Weights of a small mixture-of-experts language model, trained from scratch on English Wikipedia: 21.1M parameters.
Below are experts of layer 3 (counted from 0) of a mixture-of-experts language model. Rows are named router (the router's row for the expert), gate (a neuron's input weights, with its number), up (a neuron's input weights, with its number) and show model dimensions 0-63. Each number is 128 + 24 x the weight over its row's rms, rounded and kept within 0 to 255. Numbers have three digits each.
Before each expert's rows: "mostly gets" lists some tokens that are sent to it at least half of the time. This comes from a sample of Wikipedia text that the model never trained on.

# expert 7
mostly gets: "- ", "== ", "See ", ": ", "=== ", "Personal "
router:129122083119117117142097148135156111148096131113135133175101117133137131115124130157137122094105096089165118119129143132115096100140130150127115176128132120133143100129109144138146081155148126
gate0:121090133112103110080097166133113135084162118051145125160105127185096141108087145100126121094113084168107153125138088138110134155138121153102115127157124154123117143130141131129162120116114138
up0:103135124122142103116097180156121159124172098092093098106105137143140122080135146091149098141145078123140155134146115113107118142114147161134137104110117134108135084122135134105158115166112118
gate1:152096155108121111127121119114145116097135153112170117154107089116088122141137107140149183093135156174121128138128107131167119099152164098127104149133167123081093116144136128129140093152123070
up1:132164132156103127108112137145064151159088152115156121113172132112139153152144109142117123146099117103142112121141109100118149158119152136130118068120158143148142121116168142144175101169134149
gate2:100094137154163156133132124169139100117128114119143163151130124140133138096140116155143136204156097117134106090130094097115097128140125088123124111096088182139160102120136143127096089145117140
up2:158132118119088140134143099113128100120155121108107125127057145115140133171149082145141066079122134162114165127164179157142148070129121127114137102130140134119147160139143107085142115105091112
gate3:159151119145119171143126098115161127094130064078122170137113150116134101120104116123119099102098090163151156073139162141146101128131163098176156136157099119131158127156145136150090157121132127
up3:116127156128156130133078142123129113139074129112104100133100120107154125146143158136100113126120109145192141170114145077129105167116107148123123129128096137101140083136146161123133130128149119
gate4:119146150131098091112097107108119133136158115132132105124137084138107135119093128167175150164151099156108112131179101120131139126143132175126114119105148158139122106124106132130177100125139111
up4:085129165130117088137092134096108159119145149129143103170146073167150131106139136139088138131108113112077139141171131136140094131156121162129151133118113139152135115102118092114129148135150131
gate5:167152134174156114105153147092140117143140118131152112130105107127141177130133106198070116125097118114134157120161115144084141105145087131095095115138118117137149136098099147135144121106178109
up5:150149134115123194097105124094126134162161104157138152108094087105165146157120131161128166115076131143162139111166112115103163135098131122136138129112137116124134134120147158118141112123157079
gate6:104129139148099102131167114154134134180121120120136113117107108184141158141124125164111153132104123153162131143171136147124125108129093173103091134103103165137098128116112151151129093161156166
up6:146166122109148131161129157123143139145128141116128126134163146094102085121147181044124137150117106163102121123097102058086112160143142111117136111147103117103166157155141119115088158120112095
gate7:122107091144114133149155138145163141091144138107100101175136151146085153115133144107153108115132118112098105079145115108133088089132114115127156158112138062185159135133150143155138076139165105
up7:159139151108132149116115105126095129165116133142067143127077105152131128046144154107101134099164123138124171133177169066130130113125121106154151099126114137164107124134148095121153175127128132
gate8:121144165143083116157129189138112136115122125129161125097095122147108111126121127141122105084116108121114136153118118106133146128149147089130105173085126150110159142112116110141174153127138119
up8:157120141101128115156107151124111126175119150128144169136107188077119152134112107149115149099129131133140125135161106142146116136085104159055114092131133149123144086144125130079100125157084086
gate9:173108123155121112126156162141174132091106121105137178124103125133170112173150112091121174088130126102132122115114132112148131118125175139088115078142129155135116115108106091153161094139135110
up9:125117115159145096123176154140168145111150146107132148133149150142155096127122109074119145122178156137121082129128139100167172109114154143097088086112144134130102103104161159110162116134146146
gate10:098143117138132129101107115088116101105156124127137090118120099153105112146099138114098151163112177150181116115151092093129171151145167150113106113137140126121128125157124115085118115157151120
up10:141108122138135094125117116098119094135129160143154131094134172104110108151146151152173140162086151099092145168152113137079124140141118105156122143158124144103162116144163135158142139109114141
gate11:125126125135131172171122139090122129147136142110133104150178135105159131147110153148157126150100119080122097118134152133124090109162125127145123078105150111163170124118109126098099135134161123
up11:114111111148153133151145158132144100128134124142123128160075125109129112085171092106112128121164098107117156128110147109099125115113132164130127128109168107095150109229108101128108118138129074
gate12:142185105121104125106142183123144101136087065145074102124156145147140169188120158138097143121161176102114139113158132058122119147102153128115086113159141128120144100101103158161120180169147121
up12:090104122132152125140133091109128166143169177083122115169089068111143141104149106121155181144102095128109143126127118171101103118118128099134113093098153155131165184109114131155142113100148120
gate13:070150179147157132105152123182124125140151149156122103132108107095125189125109120112156092091134146141144115129128143125110144137099155113108139102106157136124118140142113152138137119135106186
up13:131139132122126105107112119126132113133127112142131117154112144101136099152133147099094173144110156077191143128086139083128091138163118131131159137154118104179128119112126183118154126131146118
gate14:119132120143134140124126150119142124163114136124094113137129132170117128150172121112140177111147121127100125108136142083143130155112125120159144090134089136093161093155129129127127120164083126
up14:133174147146145133142138102116131131160131133123091148120133119127132133125146096136180158095109115129093151130152124085113134144117143104149160117165109138082106101149112094105140102151104146
gate15:108108136108118120169123146094117102129159127103128125137096128141138130145134129123148135153104190154133133169133144143114130098146128156112161126103134135145128148150106114137138070111174099
up15:105105123165132107121140138109110135087155150123143136120104117155092115145152138124165123161138161153113098148128152170135129100082101128110103139110104104164115169146136109164125101123124125

# expert 12
mostly gets: "On ", "used ", "released ", "named ", "played ", "known "
router:152134083099104125160098134137108090095117050213156141162095132104104123104130117112166135117125142120130123125107136129114126130105134104114158148146140114127126048134110130121117104145147136
gate0:170100099083122145116101128129113153110124096112153133146113139082127135090107125114118118131131158128110145104177129119159140147093128147112151123107135104128137098111094147116146188102115122
up0:106147089087117116102154146112147102142125114116117154132097145124132184111158090138133101181125109131106154111157132111141113120085126167092115139112142102124160168140125145097124120116098162
gate1:169083117138131159178120146143140129127119160132095144119124160142137126163126159118172143076127119128151123172140130162144154142097114094183111107097160118159108153131168124159144132154111127
up1:144150140150113143091122111113128163108119085130174108136133143175128134078138189159128092160160114136082119100140147137114134116178115175154102145158084122106197115116089114114141158117131123
gate2:179133138100101118110139084127129131132070109144129117127148122106126128148118121115089174123151127138089098150140131100138116149126135175178145075151093092120102138148168133115120078106142110
up2:182143103108130142123095110129132124096095146100135077145105130106150136134111093139114140134144137102130180110117131122139140103148141150128144104149129125100110093138136178130143135133099152
gate3:084140139102116072114134138139141120137169135193133156131088108147107157129134109123099164143171152137128139144096100109106149127153105132161117127155126158151104117119085105133131118142179120
up3:126183142087149132132101114145109086133134138107127133131139133131070108141098156129111131163172152172177161138122118145150145102120133118126143123144128099156160140124129160088144147121134105
gate4:130134179111139141126114138112147111150138087139163139126126128155167150138109083110071107146130136136139164130122123114123118157109127104170086129137155100152083115114095141148108094155180156
up4:111142093152134075107132118105149067091150119126147081118124132161141126135096112150131093127131150132115119122128146151128128135130122118077131100130114115123103104163106162101112143159186174
gate5:078106137140124134162125124157105088100087120131133087139139127082114129105103124139168102135126150125111111142100151172148130109150169158153125119147134128114144135120174124111118106112143109
up5:131154133163135177132091144146148112150161092127099110122126173136105106160129126119119132117153160127157165112119147137135118096128090148119143137153108135131136131136171149101137098090149150
gate6:139150126109123109132121139127097100119144144151107092134148136128087139093135171098161155106133147161131111179133138139146112166113132124183134122138150122151117158129117105053121066150103109
up6:133109107170124095139163117135148162108120131154125157107130111105143122154133061105123121158165068103087112101152162161138151093142150119088112139137127108100158121098132159173127139115114114
gate7:107105099112099089103075131142158150118105169111134073141176149105103146088150149124146147145189171120139142131141181132157135149092123165149163175098108121131147127144128123179128113128123160
up7:156143194100114136177133097108118123131130134147126087124154124122096133125114168156125101117116115139125125142126120122135146162080108084130079128150144146099105158132155130178109100138129145
gate8:113152098144128130135150191168123115080098110096127094170123149118139111114094113097143149145170130095113149181072114118125136135116116141169162140114111131126118120096100190131136117108104132
up8:117155116110131152111168133160142127144131095094103153150154147109129132111102080150133149150105107146166129133131144117142146122123106110088103101121078123139095119149108155132141128125141148
gate9:090158140127119122175117129179123097146159097107168140146121121127155131150146140129151148101148148121086118072125124140087116127125172149123164127159121107087135081149153147146132125144146138
up9:160084129130135110087135105123161110123130156132108084110128113129087108107096132108107155127115115113140141151130122124152144135150098109163116163106119132119129124110113130128133129114115150
gate10:142131146129115119155111112113148138098116144152103128114128146113154096099134127115117127152113147146115139098154143123121143133106110137103100203148142113134114167168134097161115170122131095
up10:156131157164079139120168123123113101176124118099140118135174123133116111173143171138120138138126110125185139140122143147098121136133107099141152115160139131092134155085121112082145099136124100
gate11:120118149143082119100127134134160134164102145122149106131115162110122158152130100132141117142199117129110189116145146176153132146139160144125138116175155114119141119136176133155135151141143126
up11:174098142108103131084149101063107136077115114135134079143172139098102102142124082095124147196130173132091128180139145129105104129123135133142129135128159130141121119137160118126147127126109147
gate12:141099145105127091100165119130178130147120125105103145133166139131116135157098152147105126104159090144105083106100105130145124116112112164150117089179148140142090098093131124155100103162178124
up12:101122141108122141149115121093095116114131149150154120120079090124126140131118123124112117131116133137144127166128175135084120138145121100119126156115146122089124166114100131112121110172149122
gate13:148101160106129120144160129145126125140082093128132125155123099125084155109132120132104082126149150132128081125111131134119154138084144128133092120096163094125102127099137102140102130146144143
up13:119123121117175167118121130156121155106106142118140103084150126125145108131145099144082143115131127117071111156125153082100122117106123129139167173123142141124153078140105116170160104186120098
gate14:107157134104090133122140155146083163096133111151119121137159114157112110129115128113134144112154168112089147110093100139134085076107150102109118104120163116149123130122166175109140102104152121
up14:126145125117115118172123158134123129105146102133150126137117111133114098120131119156120126136157172101115136135086089155115101103154140122130133118150189150144100099141140177100111125129152147
gate15:191111125161134130157129150108139097105126166117111133130132149100132096125102113127138112115161105124119095132117155129146162128124139092118162192118092151103066101106081162108138127121132106
up15:074099119153136091148113144142155122185169094128148104127138141140104141107155117110134150168098117130122148147134133122131148113122144137121113131154145170144177123159143118154121119113135126

# expert 21
mostly gets: "\n\n", "==", "===", "\n", "== ", "===="
router:157137159138121141142118117114154091115111130128129162211118171152088115166124123127124141113148126127140100116151127105114112116119135141156152129136136116114133084089121106104144120136126138
gate0:145095126081164109167133135129115152152159128113111174138140129153115118126102106148074107115124094111131151118120113117137160109128103128123154091102131159145143151115148103091154117158115134
up0:181115145137135133088121119116174132120093151149153124102119118114163144120087111159113130134132117119117161127109098111149117134125155132114102112166126163125125110110121112105075133164167155
gate1:152139151141142207115125112115095149130119142116135062132143121100131156143138115134142098111116119165132110098125182092133091125164148159113117172126083129161129112130131141137115133160128102
up1:112144080128137111146158096127077128125138137119125190162120106139139177139126140137136116115130136116113101112109187107109171109124147133098140187130108149116116112123110104170115153133103095
gate2:154151088148177112089121137105142096164118121154083155153108142157142130122138126132151112097144131135124076133118112128110176139139131144119133042107114097122156100086073129087162158127127121
up2:140119123133109106124149144094091138111131121124117133137166131181141120109075121152076160108087163152201136132146106128135166162093131145143141119129181118110124104107083153114107185130087111
gate3:143089141136138125095155160135116128118124108141109135149146114171107101111136090126157135127123172124156063127139136142114108161102138184126162123143139090144097085120141102141137121154156132
up3:128182104138136122108111123138135123165139090100130117140141109095134117161123113142072123138109103146111133136190144086152110105164086125110124159105134141095147148136133132131135132131098131
gate4:155146130107069078121131114157127118120106111158135115158143141141115144195160124092134107107108152131071121127146137124156141119139087163125152149149110106139092107144147114139138139173171102
up4:153125140125146138138152126130093132137110119172141139157120112133088121136092129159093145118072158120126126159101168149162140121144111109148132145100150106135069135119117147131134111153136122
gate5:141166124160102135115153141152166121117140108151194121144132152148130145151151127123154080098131171152120070127145124157098147136150154117121144133117070125098119139118147105138107139141169123
up5:120104114118144122120126116171161122130157134139140105163158125138088125136151128127105133083121136095102114130160120142112137160101170154141143134169101138161131115150136101133117159078145115
gate6:128106089108127114090075140141147160095120098169141122179106108113083131092143128131128090144161124107167108106104139087114114157163102141081150105190104149143098138143092131150128157153125153
up6:092118137125162111118157114168109074170124156114130115085136162118144189117127125141098157106131099157108147163120109147133159087110145083163097129102124127158145134149177143122112132133154122
gate7:116136138144091115110136097093160129107156110134070128079098109138108066140116129123107098114138118118163160134163123150091134109134139098151067163137165134158083087150104105132123098133162136
up7:128075087135125152117130135110108136079139123134094132149100123168120133130131143127143142149151113150142130057158096139116153147135075120151098125133129142130113109158098137124100125201169150
gate8:114105097162128127110113138131154127172100159151161146155127111111122153148180128149133112141138146129152111143113148109100109096176114085129167158134073114134138097130159125139126156138171114
up8:172147117170104151092115117097111130126132110157165146119160140137122134118135134100084155120073155151129143141137095173119143122086148129147136072119116148110128143134119160095117143152103129
gate9:133142103125133114146135142108152129118055129129135123107134144109115126152150103185117139190129156098109134136151094120133133125114115155125133147143103161147148124118100102155198128198118131
up9:118118160126130141083100127142112125127200098136148142115105113150151143093133116073109123118116081163131127127115137134121145115138134091147147121133163086109084096111126150084077086089132130
gate10:159109145164117129105134123112158156125135128099140100115137123153153058123101165182141112132121190092145161129130131112144124166110161161119110145168132124110131106114175140147093081133120150
up10:139147119141112142150110105124166112141120102153142158117160147190126088151099115132129118128131140081158153137165137097126145114110141128117131132143170115128141125167147141149108081124119136
gate11:106146149098088120124134120140138120177144142094141135165088111125158122142152120134114100114152156127099088109124118106126095112138135129123143125109111131120135168111120164096063109146147090
up11:123134162112156109109137129109163122157119099128124112113123121124144119132139144136103106126136103127125106117169194098131059128145130145113104131124130128133109148149128122103084186129136075
gate12:150139132143147102136097141143137122155100097146114148182147126113107146126172138121129146118139116095118123113131149140120131094144123154125109122127099149092153107094087144119126093120135107
up12:133131136139101159104152096135111152117154164100134123099121132110134125124123123150154141131134100130094110097139159112139158082129160113110127118159137149119164159126141121133138177154132127
gate13:146138142105065118095127136178097126130177127144129116111131141144096152129106092121147158099166126128145145109157137149110140159088124147114133144094151140182148125172134151190119104089108140
up13:163144135127166113069165153161051148167157142163108131121132142080155160138127115118138159134170095104149146105140141152116165139109136144075109147120161147180126129152115145153112136091111110
gate14:136103152096096123122147118087145129167165099105142171165143129176138139096114141116160140117101103113145125151155148128157186130156127143181100133188127093127126138114136147090126169129110154
up14:113141128120143109122103125140142129128089132144088141079141107072118122160111129108109158129132177138111147093122142105130105146094047126118140171133158137104103108105136156153101077115136135
gate15:104139118137104161086126090143149116080116103084102085131097095147115158158097160113147124148116134086131109150134136133115113130146151127152139125099107130144143125143128153120081133113121145
up15:144133121153109106156157131125094126164110139166152152075170148139104138102147107097096141123121099108160131149152134125154120107082119141133138103190125143129144153103136100168180167159131126